config.toml
d_expert = 224
balance_bias = true
steps = 9660
Below are experts of layer 4 (counted from 0) of a mixture-of-experts language model. Rows are named router (the router's row for the expert), gate (a neuron's input weights, with its number), up (a neuron's input weights, with its number) and show model dimensions 0-127. Each number is 128 + 24 x the weight over its row's rms, rounded and kept within 0 to 255. Numbers have three digits each.
Before each expert's rows: a language model's description of what the expert responds to. This comes from a sample of Wikipedia text that the model never trained on.

# expert 13
It responds to: Latin and scientific suffixes. Word-final pieces of Latin, taxonomic and chemical terms, such as -idae, -osis, -ium, -ensis, and synt(hes)is, platyr(hy)nchos.
router:149139110139149163090111136170097110132148108140126114131119110118113202156133114128122137130137151134111159146144130099143145109112167143128217121132107104132154121127126145126114106170142162143120123114080145099133119084146148121152155109181108145106105146124153161105143124138159136130162138127097124124168141100155135107086132139127143084133144122107094080168147095135188127124125
gate1:106113075124102128121098121108111144130141097174123158141200172139150119113160148147090103172145137151133085106110124121140156143153139137115150130128124120171182104124098145159159118157132144140142141127124099133121117125120129094080099092174143129109170134106118112113137160113144170112090139117129097091121075137099144141095099134104141108151150158154117152148113135112155142130149
up1:141142155105089139128149124159185128122149144065117167149097122134155131115140160111174110106156128135096151148104117145135092163120160166103129161102080139111138098153102140132134139107145136104159115115158115145139131151120169128157154111131123135072107132168143134125139169153110104151159139132106102160139124142166142130124136111091149147109135091129128111131125112080107059110145
gate2:160134136100122110126183131115095109139145171120111135125126099163136122132169110152140129116122124208137074120148077152165133124087147119157124112123105133189155121089151144155125142147140169130091128131090134109126110109125092085124117094129152124102133114112153137123115108134111116121104175157110120093097150121140092097108113134159129137163147118109105120162174164113144126128114
up2:088141136122120147171081132092135157149151115125178132130122183141112100133117161121123182156130090127084110113099117148175126138180117108123130116103109120117129127149156105119110128189147111134137074134130096120185105164131142177170149170113147164120140144131128131108113129151141137128167163132157119096173096127119126115103132113137121126147135114150145139132098105159124137102145
gate3:104134136163118073144114153147131144132127111138128147146092132176087112167132147131142111099172141135183169123105167149199154128111142101129172126148151105159145117124116179110125140136124100133117139119144161063102094142092160110127109151131103136116162131122130109124128117121104147121151138134075125145115130082160147121146133153107092126146162160148119122086136120145157124117151
up3:136152082124129119143115123111109144157149126137113100161132148170119108120144097170130181160158117089096134123138144083110118118114120090131113173108141137129147131121146093130105096099100173165106156110140111145122148167099131106113143085118141133167128166121130105128118105116113158110139141069146090117123110096148131131092156119105131067139150160088113135099127118143188140134115
gate4:130132095146126152121154105140130141093100125098159125145144131107115196148187107097135111128158141179165112142111172140110119167074126176138124138074105119118111111119113138148128123138107148137141147106105120141143114127093072160148120115146124098116145134087149138156149150148128176090120102119125162151118160111139127091096148149117132101100115122134126078145140138081114138156144
up4:136118135140153100092124152171133150090088130102099120156162120140110140106135119097139124108152152112127108121128138153141144176113121137143120129114108100087137131110125110195131134120111168136115178113155134143119102154127097123141155131136133123052149131103128102143107079139085133100092108149133165144115144140168148073131134100148164144125099096098136112157136172145138111081109
gate5:132144173109148153114150144146073099129138132169106129086193108077167124101127116140104105145131159117093121122118149134110135155086113108084147127150125088132073138084115109133135115161123110113110136128071148143147115104125076118100132104140091129122111131092174102116126140153135152123117130137160125137138150116116102088102157153130106132136128147123098103160136130147087108125087
up5:147106135137156133175107177133122155096138152177136085103137173090113108145163155162141105111127164188120143094137112189131139107101145123110122168155128086152146101160115115142145162091154128125098119147120144117116085104095135123126136126129106103106129113176126120123143135149134140176130110082146150111133121095124151104104110111113145089123130068124127136123107123134133098131102
gate6:144100117178112132113137107116153147159150083139114103109142127152138152117162134100161145160063140161097147161180166105074141154129104170106124094138134157122145095113102078137163138132149135127136132124106130130168103064154142176114115131064128102149120128125146131114130075093139133122097134121125128144095133133149116109105141125125110132153131151132134105144141150102125119102130
up6:124091114170140115155121145091152113149135181130141129110160159149115186104157094097132158113108142097145114112141160115172154178101125120125128101126121151176141120123115126181126174116135140133119105106111159120136082111108139112085145127165091165114143151109118127104156119102123105130126151141136138135129144150117138071105126140112118125141135152123116168074119130135100164149072
gate7:101138138128135099101113071176113105154124102151149115147122101164128167145079131072127108096134117138128086124131117119119116080127129144131084148150108163131168096124110124153102095147076122167136096103110137118094138130129169128126120104103102125166137102117135151100093122128156120090138098140122138090187155127117063109121146104143122121103115137157146157156141116114142139129133
up7:160173153126113069116096097122118145101067129156133156127123098135108138110128082128140110155114124155131138099135084124126114095134140132141089092174150117116123082114134099119119094142121154152103121131113137143122169158124145062155116147118111157137180108096144171122132147151124113089132111121119161102147135120134115105123108122157112087109124085138144111162125141099081139102097
gate8:144135112156157173119146158129118114162127160101145137132166124109143136137141092114142147155120134152169101174141125129129129136161131177174122129071118106085139147088170129146170120125076105079116107104150162141118129126131152149107099112132098130101125146122112132133124144133174142121123111170126148128132068178135133103085155105129115134119125138095110114126155071123109122124170
up8:137121142114106121121118137163137092138155136098119162107128175107119126101158158176117125154186105111124156148109109143131137125118101140149173093128100120125099143097147165130134166168124160120128153168159161105135100119136161119176187121111151134176146114085128078132116131163170100148103121124160143168110132143162112115132135136119130125113154113129115140107134162132150105182125
gate9:149119153158168142120077130085109153122112102145116147110181150195139120115145165120100115155129167142101077119073152178126153158115121139142124119150100137116132149138118082140119110145155164118113141095140138163132130098118179127139113103146146117123110170133113158122128121124159094141146132156123077075123136152109122101157144134138140126130117134116122170135108153083106116139144
up9:119155121166138144148119134140159111126116100138130179140146160093147083104136168155136153127140162129114118147100158083103165099100126097135118145112095163111117118126136115140120170136152136074084132107106120127148139095135129102050090124116145103095106145147165128113142148144139107137150154104148129106160148111133148168135120138131143117163092117132128148152159136172162101172106
gate10:131112072116179126113150103114103154137138106122129160140111131144148130121173121091122130119086146146143133145115147147187133123104126165119132154128122119190121127133161116150120126148142111127168134093101157142123154122136131121160129135102134160143153103103151118112104085129083161154162111137135117110123122106152120127106106145142102062066091135110113119144170160105180147100097
up10:163151097145102091163118140116114185162171087191128095129140115135141129094117106137122134136132131122144119176112145097144118111134125093111150100084058117146095114115099160129135156129147113114171087132113142150150136110156124130131089126127127135092114128166135129163114146108142154111203126121101107121120162132155107126131142115123141155092099143147128127124121091115159100100138
gate11:137119122142140141150152137095134114157076112126135117125116164128117162140122095068072159102134110158145122118156111105159082105119155158102126157115122131130123158130107139114106143108124115109154107099121126157109126150097105149092122080139110139133130100098138133062105110128159134151166123164082144122122125157166120131149137148162147172164092158148121119158087147165152158125143
up11:088115140114094155153167090126076116127147140165123109126126174152130120130139123149137136118124116154110120204121120102102151108146100132121128161127143141129170154169179138150160095125124107136136159119137089151114156152148145163083154124123120169145155125152120136162140137158113146098105092122146087106103134166128095134142128190171102121117155149147118121104141152102129144141103
gate12:109096122115142117123119129135146144154162104099132077133137165099102140132162122173123100124136147137126126113131101085094130114114106138091128099066123153131141133129131094083154137131116152130099086123138123148121150095089104143127126135148130131142071112095162122133097132110092092104114091110136151148126191165131151119124163206111124094127127112142153140158139124149090126101108
up12:098115163136095092128115119115138108073178124143144120151097111085133156157125118127153133146141150126134150148133101105123158143116124138141165130093149168167107127100162101120099113173121122120096137146142097138169121099086110097159168147190110159168063160115140119136153147140097102152099114119127143122155144118147142116142121107127151130098098146126119106142117112157144146170157
gate13:131174136125160091125118129152121166118144128128109143117088135113161103137097092112116143130141105126102138135188134119120169099129163134172099125121074153088181102147144141125184119100091167109117149133087122100107123162181147156150128116119166122116104127170136123126126156135132158121138134177099165139168131095108105122120095128114117140140159085157125107151125144132138131139117
up13:112144106191082141139135131132163135102114147121127093153123140136130138093087096104168165140156109120136179137111120099127100124158176112139136172130184138129098145146119109142113128106111063126129118108109102164123111159117143125120112141090118144098179108094157122112133151126123124142146106117197140119102109151122138123097122096109108118109155127114118183134100103158105111126121
gate14:140114129126146139142161093142150070127125122180116150151138093164169153128125165100157136173106127134129160127139133134150108186109144131112179108140124075132139086146145144104143131137159133144135127075146123139102115136143160143143142072112133147111135121138146093125150094108150086117113082091090135106111102128125106152103109160095100110111129146115116161159080112105151129120136
up14:143165127092144108100084132142143137120146117123139165179123097129118165097140144151133080157117136149123124133141147106165143129073117140125103156143138131149078129102123128101152126124108161133166116112139076142144156099141110119143138087148116134162115103094117101153138133119136159166108116145128105102145143143072100074127138147122109169099125128211140145139147140163125129107142
gate15:142127193152114119152121111163116124140104151119114117129153117151121139156147158136141114181099161157088144147180104119107115115107116188143109180107139133096102150155167102123108109138118135140109091127110133097156143140114152154108110102148160154113128135114094136149118127141135080123120114165137147119135178152108114133122122157144181162094132126104151071103128132155157131151159
up15:127137186090145139138141114127093154069106129144109116141165123135127124157146086094169109123190118113116145136137134118133097123125136134089106125124125193148127152084152106122084110123141130099156167156124143126144091110123128109114158154118106149132115130106093106103165182148133131148098164127120120152127147164131095108126150160135134165128157112140103083130137140142131187148139
gate16:157141149103190127110112151144132126190140141139125153090138162104154143132142089193130127117140119144145147116176164078085105145139153140120097139148120128167121166135122124138124112089110139118103129113096160052122142111145138136129140117125162123101149132130186121130143110119138150134120120120192124128120155132131123121167136127104089122139118121136161106105130187146111098131119
up16:079150113170166107173117133139122122153119134131122123156116146083112137130101105120125165138106134144140066143087164133119125085168084102120144086136153113110158106127108107141175141167140130058130119118164120145132115170109123118145126140112102115119150114112113098100126108144094163111163175139101144117135150143151175081112109141097124093123111127130140113148133135105135136113096
gate17:096104130138179107106106065171104093168145113140155150112181134102100137122139157166152134135129110167126138144162096135091130139144152160128133086159073110105109131166099112100144111144105149129140130169114126151130119139126123072115062162112130137134129101106112149128145115151141132150157155115122147109149111119144124112131128118123097141127163151162095099117119107148156115158156
up17:131203124148106104117117108129105138103148101135171119150141138141127139147108159085106159156125097122160124083101110110121106124132112142147085132187153108160140143122128103131153087139135144130139157127107096139123125137130134181144162136114116122092155147147109101097063155102081134116134089157146092127129147137136141111139119142166151118120105113126172147157148167135111095155089

# expert 1
It responds to: Capitalized word starts. First piece of a capitalized word opening a line, heading, list item or sentence, such as List, In, For, Summary, Glinjeni.
router:155173148106119136101135138148114102134135105134096118143085126094148166099129156143163109130151143075132124133138159133117090116115153137133162094121175117135167147113131182139126124184101133145094083093099131137092108089167156117156118104143132120086133131111131143105160131083137147121153112136101095074149156104136141101095133116147125125104138104142113089144126103148154121165137
gate1:098098123115133169094156135161087178172138078139093102133112105110154175112088148123168162107113106142102120137122140156097115123122105103116167114125140125102130163152153115141134116132140147102141137154136160124122143156129157143136092123117162119126135123129115118128167126107113098103150122152129122076182165105084134109114122100111106191079109144113123119117141150165143131124088
up1:150125172119131127140107077126131139106105091116116155160119136160142153154144128150111162146115119102141160131130132150153112084122103112140205133136124113170166137098130158128119102102106140133137162150091131093123128170087171131161109111078078134113118132120090157137073165111125108137127139116119158162135126156127139110134120150108098134147081087142163139117098108108126151123141
gate2:091153124098156140192128146161081130099139139093109143106115114144125144138091143135184107140125157130141141125135135104159086136118133172177109109117101129127150140121140107131098071097177117085145127116072168154114160118126102119144114134118158105130095132125129104121121148169127125105113143130128131116131149123160068095094095168104121114145155125101140107157154127130159106121132
up2:153153148115128133076144130123132132100121149100110185131147143118134126117113115134148141099083137095097108145100114077156160125137152153151133135100136138118136120121087129107137173118130161140113154133121101162142103121140155150150175141145181156101165130172140127137162118128152088148118163144154128105092092124117093179092135154080118107117087132154132168107135127107170124145137
gate3:137131126095163178130105105124118107161154163096159130127162112140167110146086138114154070110129119139110119163139121120164132144102149192087145130156093151145156144125098105116111110115129135102142129124143140143066126111138132120125131143168154183095105134141108147121115113096161130136106108089138109106136130071134105113084138140117121152122138111154116150130183118147133179119119
up3:144113152116081106112119121151115168138127147143111147176099159123081130162120130137132129164121148119117140085120145156129184145138130132155150096154157120056135150142097101148102068086120112113123091145155141086106117123138097089120118116114156112123123129090086146140130145118098085134121135139102078092142116139102119138112164136162114112117162097110105118120130107145157159112123
gate4:113134161142096112145123165101146135133070095158096128123129092078135126137131123103115139118137111135166119115088135141140117106138101139169138159112143089111171127072149139089075151126096101120123070141115139137072149125099134141114140154162163134132091138150125079106142164115094138154145120128137134120127095163100121128124148099130095101121144128124149148184117137135133103133166
up4:155095132115128125157183144145114110121115118134140121095141138117075162195164165175114099123128133117097155103134143131130098138105102123114116143120135092101147164142169154102103132150133116150151114124109159074139129136117124099144163178143143120123145138120115106093093157140129158173172139127108085136140141158094129129125106098107134118149139143113182119129148145125096080156110
gate5:145160145131134110155099125138167108115124108177122128121112069095118156116147112146158138147122162131162148149119138104126094136123124115186125123102131108167126092148128144119155111109149103135126118125113168116081122102118139134176168100100105144152134177126108156151134120083177114132107104127165141123121148106169165111125160129100088148152153166161168085144100130133120104111122
up5:119167105094107114146100119146145146134125131138162136118094119113094104121127142095160109150127138124159164125108175145105157147108123146094116121140148153124108113134160133162134113129114135127150123138103155151111096139103146103133192132129132148092125103152108144144106146134113077181115153145156137133074139073144174068105120156163119136092109099099124089130089166109130117121158
gate6:143136140108096119137079096120130170099092123132105138172109106132150102109132141134087155140118161128134121097112180145153134116134116169135175113124141095143150167146135097130138129129124130145070122115143125117097100166104138108095163134108123086120123110135109118159162114160132144114154129193122148131142157057099145111143172111121111109115165144129176132152091105109139113132140
up6:094102150153178132133146127191137093143130126153136118106154148159172108129124154153103074099163097114097125154157143133146173130123122111099138133140094125117139086122118127124121150109121127111171116099123087114126120122143138126152096107100148143120132121105120109103130126155133157152155107117146125125135128186146082122104138176200152138111101116123115116077099077146126132104137
gate7:168142101116123128164147135161180111127151134119114105114144101103137132095088185118151113128120127159084149144107149140147111105141113114150112111123152153132165122090126167148107150149097119171152121121135106104120101100187127119158149120132118123063124166158142110124138146122144138163115139137073150125110135089119158116105099139111082126143167141121124113159099118120130087187122
up7:092087142131117122117124188115096166107111130150131157148141122120107113163101072130123160142158115083141135087165144114148169110139143175149110109079127129117132115155119101068102113117142161134115106124145178142112130178124111132107108135125151151161104139130070137131134168178115143091107140109141133132102123169135144116160141114130121136120098100102125108115146155161139144118137
gate8:184157158100152144142119128190135166092087113143138159171110108117136160137095132090174131107131117119131100136124167136160131131133070140082128152134118157112129138112118129128106138095139118135142162083108156147088120099115151118124166102116128155146124138133116116144146117077135131125161073167108072097141109122114109107115124139110140119137113116112097165152137132123140155143086
up8:131108124116144109125160134120106135126159103159165090151129182103120129102111087176133113160112147130159164112162130100132137145122162161121117126125117093125178118102116119117117169128112141114152112123135139146124119182145142102100135134143112097195169105088080096140144127110062157126142123123109158143110135156125152120124134145116159146175081126129124140182122127147138110136099
gate9:129150117121148137122127161112173180159120112120119137105147116115119114134099173151132141069106119123168094159145171134151168104113147131137153136122189110115144124162201155157115150155133122133105074103117123102147131139137158103121129157102158122105135119145141144088106161145138115131134066119124108122122117111144154097146118114100098134139140178143102109130108125126095126103171
up9:134151089101170166095106141086141159137118110110136112142130150124119131115102153109136141098100134131132101124149163153128138119116160144103141101131168137123185127144116117151143142116089125092159113070076109099085159136129154118100151147085143104141107126103120162116128163122154107163157085165135154086120124128109164113147127105084091142134161134123141150090099159137109141107135
gate10:087167119129142139081167140143150139131110112093160150163110147122130145149120182115153135101165113142128109096126121152106106116127131122133157130154149144144139103112080138149115133160174138147125105137130162067148120115106148126123113101172093175125103151093176145170122124174094152100160133092095154123125157120114115112121111095137131152113127155108129074151118164141119129105145
up10:145117154142143125132132169131158144086106151116144138139128147108124149167122181177134143111162117132108120137083139118110069098132105137155129141137133162166137138120068170112155128163134107119113158157108132088121119127153118151106144090155111124117123115157118139140145173103097133141121112086092114147130152126119135132125145063118111196159116139133153073128118137104116130097158
gate11:126123131109138124117104114139093158184116097150072143135126137112115118122150130102135101134180138109125124132146147160098111109152129097136125072101142138096129146115170106142170108084137159115151145112129140111084118122150099121173123129110155134122090108105145168148128158104149136127058123171133147126153119087127112108146120135155143131139088139114158109085110086092109142106087
up11:156130150131106144131102110152160109138112132168077105120141119119139116127118115158147121149168165112143130119138178122090102107130142126162117101105133125143130168124088104118116135099125145106134105163144130111101154095172133168184160099154172130105104100123144108099128133113142106118153097173081121108144095102166102121127176121150128124144140119098185145129120115093141127095174
gate12:113155157129102141124124125121104139138146139119132129121118189099108145173145182128090149177111134102116140090099108159105114136167077168123089107126094088097135186120133165159098118118115135140133133123149141115116112144163124144187153081124123184100145149144131138124146112114144162105117105107105106128108164148157143124152133118160117146135155120160152112143129112170113122146117
up12:153111135112155142135118109138153096170117145131175138120155120138164128106160117111128122098194106185150148119089117111090155132171106125128108168138114148182109117079112117119134142107134120147149153089080133147138129131132137130144120138185165111149133137137129135131071114111110168099171175139099131124118111104109116129076112126120143142152131158136123154134089107130151149150111
gate13:099101155132135130109088141155153114108123132153116119112142184129091122113176126075119075104131133119149148105196162129121118122119150109136125143160124189103159127137133143112140136127099108139102104103099144078118131123106167122114139108136154129116153133131083120121128091120132157141166138142127077078135140075120130151085146093143139120133125098153175134131114145153113142092111
up13:150122141138110132169162119138140153150123141112096128130135139184097109078105088138114143121115136111087129125089109128137140112090128151137101083187139136129133087088129111162143146092101144082083125150144115109142150135166098128152164085118124124157151117147086142105111113132114135121090156152161138085126155159134171104128103102090145124120144135183124137129124146106147119157120
gate14:133124115145121141143197148189133137127134133142120147119101126107144097136075142121125151166136161126131135099133119201134162143116099179156149086125130129143171137138115122091133109115096129112149103137136129161111121148107147126125174122099092155149145126136135170135117165133120142128085100151106112090151123127100160093151146135114126149115137138119124100111128196084150151127094
up14:149138098124130135129079143112153169141135100126146117163180125113096133116088148105134107146131102148132137110088140048099151146128139109159116132116107121151095161155145098165065146126114112128108171108087112102132149138117110131163082158119156120100132157114128124129128157106168172167138136167128104102121147136131119159119115154122115147150175105140162122107119108117155134109140
gate15:127117155114133136148116147128138129095143123161107160113094134115132124164102121095141107083098126175135115143113103152119129112129114091110106111179168132130112137115139081109142143147164124153087186105116164117170162125143125155101125145131083182102106140151140125123148148114122113089181100108121167125102174157110129148144076148139100144165149100123131141135138085099133142123117
up15:123161115127169152080132141124112139124107163116080105092142140116152142133132133146155101119091131110116075092157076149140139125104125106118129102120143144096147142113140133072137117119142153147118140124098115097144082134114125137107120102133115132130100127103121114145138166120142103118186150117082108170115098164106172157140076155137090136138120091129067110128165141141136128158096
gate16:099149128076159110125113121129134110127144128151131205102142129166121131147091157122136161151106142113133113141076130072098120141067145120130159115162133148111091109121104121137134106153157134149099097157113159116124110155141139119138173086109139126136178140152165157141137139145123120155105136153135096110161114167139142127136093100145132137105141112099113142108166155187139132154145
up16:181129118175091157152121138114138116072153114131132119139153127108092146116133110124130121104134109140130139085120121136137101140171127098146114148153174104146113138090156131193118101138147117134114118152125109156149138118123129123109101150147113134078136124148117056149153126123113122136134129073106105161129134080122162138147131146065116130151123160112115123184084118154133142085126
gate17:176142142097117166155120109150167124117151103099158128152140128105135144152129144099147063129137126126132137103150145142135143144084107109118144163103168137113125109142145167117139150093122133105123115116117174116132107093137143123147116118120127103119115104085163177133146096092142134109137120105142111118113103085051153087124171132160135109139112114131093094167093149140120106158166
up17:066127129136122109131133133103137107143161097155102143151124134149113114159131106164118144148125193163168163164116125125127153140127146122148124138116121155114133141128117129151122124127123094129133107154154112127185114136135120103087120115149175179134153112161100078101102180122092102136108088121120143163090107109159117126117128132105164139118136132086176131086132082121135100118087

# expert 22
It responds to: Determiners and pronouns. Articles, possessives, demonstratives and subject pronouns opening a noun phrase or clause, such as the, his, their, this, he.
router:180124133164122123092119138121067108120136148130092140142114131132124124148153156150153143134143142106152184125173181137099126117122136138131124101087120123130165127113126128121112136108126151153123077134085124101136128099156132128163121107160122131093086085119117149084150118077137144135134150127125112092190098116132150122093118122175143093142134137111131084116150094110168123155165
gate1:112107127134107166115129080150144121163108143126135153135126139126164088098160102121178146120126170140113140123125165146104143133138155121136162106110128151092128123146113140161127076120108125127109091116107182125127130093188180136173112101144122144170142085124132123104120115153184076116129149123134132132127109092114168122083144158120094167112109133147108134167092118122132120127138
up1:121133124107172121101135155115111153156152122149129103108134141122095138157118167161086132132122109118120096132138088102149127150140104125119122142146140126153122158098139100118120183137171069105149127123142070168151113178080102130108197131113125129122123178146110155136114152110098159124145107154097132102089160163146111122169125120143124122142186143126123102093142149123133126123135
gate2:151120167091147098119133132142101111136111127108120126056148123129124133170124134109136153146100098128162150157116117121116126151134188168123085130146126053128128151143114134134154130110129139130115081113127099147094139100176148113090159141112130114156136124103122116078126108099131174108159128096127166139132152130135136101088118145179111109132190133120135132115126156151162102118139
up2:107133093170128142147177124082126119128144176153127121151112164119097161129130131131108116121103134104127078101159116134175127121133088097126152174137156196131136121128129132135101082129118107142154147124117184106159111133091082114160123107129138146107157136131144114173116144143136107111090137146157113157116139121111092154136117118114137149129064132143154113094138101105098147117100
gate3:130140122168144159143144094099111171093068088099158105154154157089158130094134120155163160177108154129152128129109105137123129136137107167108098092085137104126135142121109144119145111123122129145130125114123114155102106112179150122140138138151085118074134133079093094139110158124134143169103162092128114149122133111137137133147128125106146120137125120079103103156142124156125183145148
up3:118136099125081131096089144116182111084130115106069113100130124121117148157148098126115132114178112139109135141135122104121165133139159096153166125134159165120129142116154126148118112119133165144116135103171122094118121165124127116118105149096125131186132118145127132118099145138145063154148122156112126105122095126141143159103127124106098122122168152103144158174078101099092141122176
gate4:121144074127149132118144093134127127141149098140141148107128089141144170072122122128167134133111162096124157107151081108103131141098117139111132106169155164118125118137116158152126146125105171101153128138166138115088118135115124092112124112138169158070143136076123158124109123122156113116128095104171152098180146132105098123070156112088103101138155137128107136145142145131152128099133
up4:105113161158113100123113105097144133111107146125099103115158158172138145149112157121112153159118106141133079108110126151161111107156122084117105111098112122106134131089116133130121128116159092136088130098098124109191175101144151141122158135122084129106108158174097136155138127121114167128093176150102133130096155129156146143149131139163146119102146088118126121139128119190115109143177
gate5:108137096137107093114133078143129136115184102093109104143134114119160129135163158097172103160142122153112105117121139146114128080078135157105109104111110152124165116115102132120133130092119150118111151157087154143115119104130156119146144105132122123112125115102141118091169188096140107121133116117119120119177136082082104140106095136146095147092115131084177136122117122083126161151112
up5:137136139146175122149139118103134109136069147150122119097167129117113124133137107146114153095096123141161115114142107129123149192150111084166105135114136113097079110112136153150144119160123112148162157080168110086122131144175096098110147147091144124165105102179140128160114093118095113110151136139109127151129120163142130105181144137127156106116123155135070121130098113144136111121126
gate6:126106100119126133084150110142141156118140107141114131125121101129160128109159150122118161099121142086153178136151139170167098094128143153108122106127135143152142106078121167154143128111091102167149130122078139154127167119167121158105097123160135153129122098170069137151161160144105143112145089117118140116132134164143151105136152152175114108137166104129109102123127098145182108113144
up6:102158146157108092131127138139100099163131115182158100164166144173104124121100135116094137144108169136124126149098155099119138141128128123115110146165143144108138141140159116148151130112155168119148098115137097119115131085145156136093148144111133064116161164081187154118116120116160081117091131098133115145132138144124077132135130096111130134097104170130099125115085140122107127098121
gate7:113173113130148157130129131133109139123129103155102161121067086103074114116145110154166119111147138110155190144161117135130134183117094128140097102108095126153152119152127117111083143093108178106158114111134120156118114110109131142134104153112159104141119163079147147128143142122105110111116165095131091156161135084111176158123155150121104115117134129148107132151123148104106098110143
up7:094136128152070096071051089115164136132121172095138093153173151130151116112115145116133161173104174139121098145194142141108128074130170161102138139126134130107136136120120101139140127110137127167101170131100126111121113124117152131105087122147133147118127145119134139123151115137101121141094109117136152122137116097116142121144105177146112088106147113124131144122089122116119101150136
gate8:126132099145155115107091154122120149123115083114106130107131150105150134155124158091090118153098116162150151089131147158097157148109096118144195102120127132113108112159154168139115110111108126108117169109100135115149172078157185133139155116137136152107095088134115149112111116137142133130092128157138139086135114129166139131091141107121127105152165080121142072132148114137102115138160
up8:129156103113125121114172109089136126078140131131129109118130138143112139157116125161152123071167134134104100138128111096155127118171117135121135156117161111144132142089152106152091126188111159132126070160127137168152134176075110138118112154136139117155103142123141113107116163177132143136174118083134120154134113099123105126120135099141128165116116144147084125091092179096120145126131
gate9:124108103065115122099128149101121166076074106147123121129133125130150139142150114134113147165160154117107176087125112115137153154118155120107133061084119117143129121146154145135134124147140130132116099078127093110155129134106131157162112114139164207134139134126140141080128121118115116136126164129077130152118180140129130125091119136167176113132125144129125135093157142130141160126137
up9:168152170156139104099178135121143138119111141125146099165150109121111132152097158171124120120091097133136101148136140161080118122158095137149144158200147137096127146143094082087124128105141134120167173156141168129128098112116122139120143122124096059137135104126100094170122140155127093129133128138146111111098087105096164123141114153123136118133140130135107136135128125091122129156097
gate10:149141105139157157114152158128138155111119145150102129108086113143154133115177123125105155125196140117132125094173087143112138147123129125150109132108125077144134157144106119167137122130113145152140154171157118086116105144104105081130130152101186154145081120156171139131101107086129153097159137152154152134122115147114150085138139131104128110172102095114125133151091149149117157126147
up10:067087126096128140170140116132122104117141137177128128091115118085091103140131088146077183153144118136112139083100117133086138162076102129126157147109150110130139164185084108129128129118130176121113106138106121149099182093120099092106159148145140129156105130132154109157115119116138131129156135138154107103136122159108129116139107135114142119131124109131148105125087092121108139151126
gate11:181118117131105158119133138111145105131134143158109117098148099062106152102151143134149133126088153108133140139112140151135139132056129130114148142095115119107154159141111131154139122128154120160138142096150095111147129099141093104130157091094112131140110089121092132139137103145088091095107154155122106121174125117136116123147177093119151161113152078142105088084134157151120091149114
up11:179130121129137165067135143151171104144101118138127122143119096155147135117136103110102174190132127109116137106133129082130118090137107102145118128122160112098133138198119156099101152126120126157126138155137135121117141124114135095112157126121139105125097158120082109148144152158135079092102112115108122128157111132123131102129104137114168134107166094198120081101138159152134144135115
gate12:155153103196094139131091144103118095118115158127109120108139158184106151188144129133115124079108143119121162152129101152125113107132118150118126127138123110135114101150200123108096152135115126135136117124103113125100109134114145152151156083118120167089138136134159153105112159109110142129133139133180112124148095143124198156131107143126153122110137129134193161132097107125151116113117
up12:109096197073087115071151156127107162144113090124140151149092132084134099127143108112109157147098139120094115110101112154124124114137093090144151176106152115127126159127078127124137100114110140123143121103161142133155153115137094088104121121119155115167100144163125131126125108119121091098112140140077134108132160135116103131138140115066145136108118135118119110123139150142082153112150
gate13:143150137133121136113122118197089104114098157159131081152151148143128093126146142100105158098111135108164129156114171148132103125096154132132137137176109119144170147165104132102152087125084150142099115170105129130075123127127145145115107112160112094121146096064140137148140128144101098121152113153099110147129091104126129107103143168146135098119111125172113104119128096143140101112139
up13:150109092136149137126096189085154113118150073110145128118144132103122162131156132153147129163102070133095117117096126145128179139131135150145119135115160101093132123120137154149140149136152172131178111122159150118173079133161149121192140121116091139148102124166152117158116126148114124149120121124131082142141156159126125132153133091132118148133139117108133174119124151085150155111152
gate14:117098088169119130149172132178124125124174117101112130146141119153138141132138117167108156152140107107137076128096154139105131094127095110136132135081125118127111101178100153134107182101133108142106173108124122115095152126163117100129138151137120105141152136128180153114186147129132100124103097138160139082117101138101120136123137135163170123100143116118173095136102100157146128108162
up14:135128175119128146110108158139130121104111133135183108133119124104125102142129093123151156109119163134125156143117121081138134173169171137115112160192132182131116104107144106121088120138165142109121083128146129132134112097079154088077106142162157137135118135110069123098091163140095097148155156114124110138161125137121133096135113118149097096099125140157120134124106143094135120151108
gate15:098132082144141144104125105126108118145128137183096133122139116140075101115114110126131139161125128108129054129139148145091157147087145124102157160098110149089113117142124151091104153104095157129108127117107142118071107132167158116117111126145110175185099134175171112137124118124120115114146104131160137116171095129123120111140123123152134117115140174120133097106135125137168103172149
up15:145152120088150158135055088143116171135098110135141151114093141178107124124112119123132116177094120146145111073138145116105125111121114145091154153098132103145125114146106127132099170117106117094094129095130118112097109113120169146108132159150115161115126095140134114147109099127125142109084133125149107116147127165145126112131090143107099090101166148100142086089078093148120126130133
gate16:089119138130111110121131141138080117102122098114123162154124136169134109122140149142125135131150123129148134131164148119093097156143163141101114129138129121161122141096120124130130180168134160133149121168119101131152138161118114146100174147142134133096136115134181178070119142129086146160091158100157126148094103100132112160088184147131094086078147128109115129135155093103118158111116
up16:125160138115130161118107091118090101093171128098116135142107141168112072109130129107109127103173115136130155113118185094125127138176154144132118133170137170131130145149114124136086145157095155106128162157117181097098125147110116101127120154158147116127117144126148101077157188106124135113150154129104119108125125095112120151086154135163146113123155131143135165100139087123129100138138
gate17:117105126095105118146172118085179112153103096139135148158090125130121159149167133082131145117154113122146120095084123147122083131114115124105120117106115101141183124123141146155122154129116103167087167100103154120098120151127103158133144125145129137103099116112101109124142118116114137124155128120128130183128077100110105164117097135128134096061100148112124158125168127163105149168114
up17:101105137151075167112168144104119098130137092110088096133115125144126138109108132138102121116125094139133114139130133171081146127098134115132087159108175096124098088173129112160128132105139167148151104161133140110122127122130092146092094140109087145205170126095165181133140137131133142131120104148137113145123168114102136113125105150063134126133103114129116138104138140126106132109137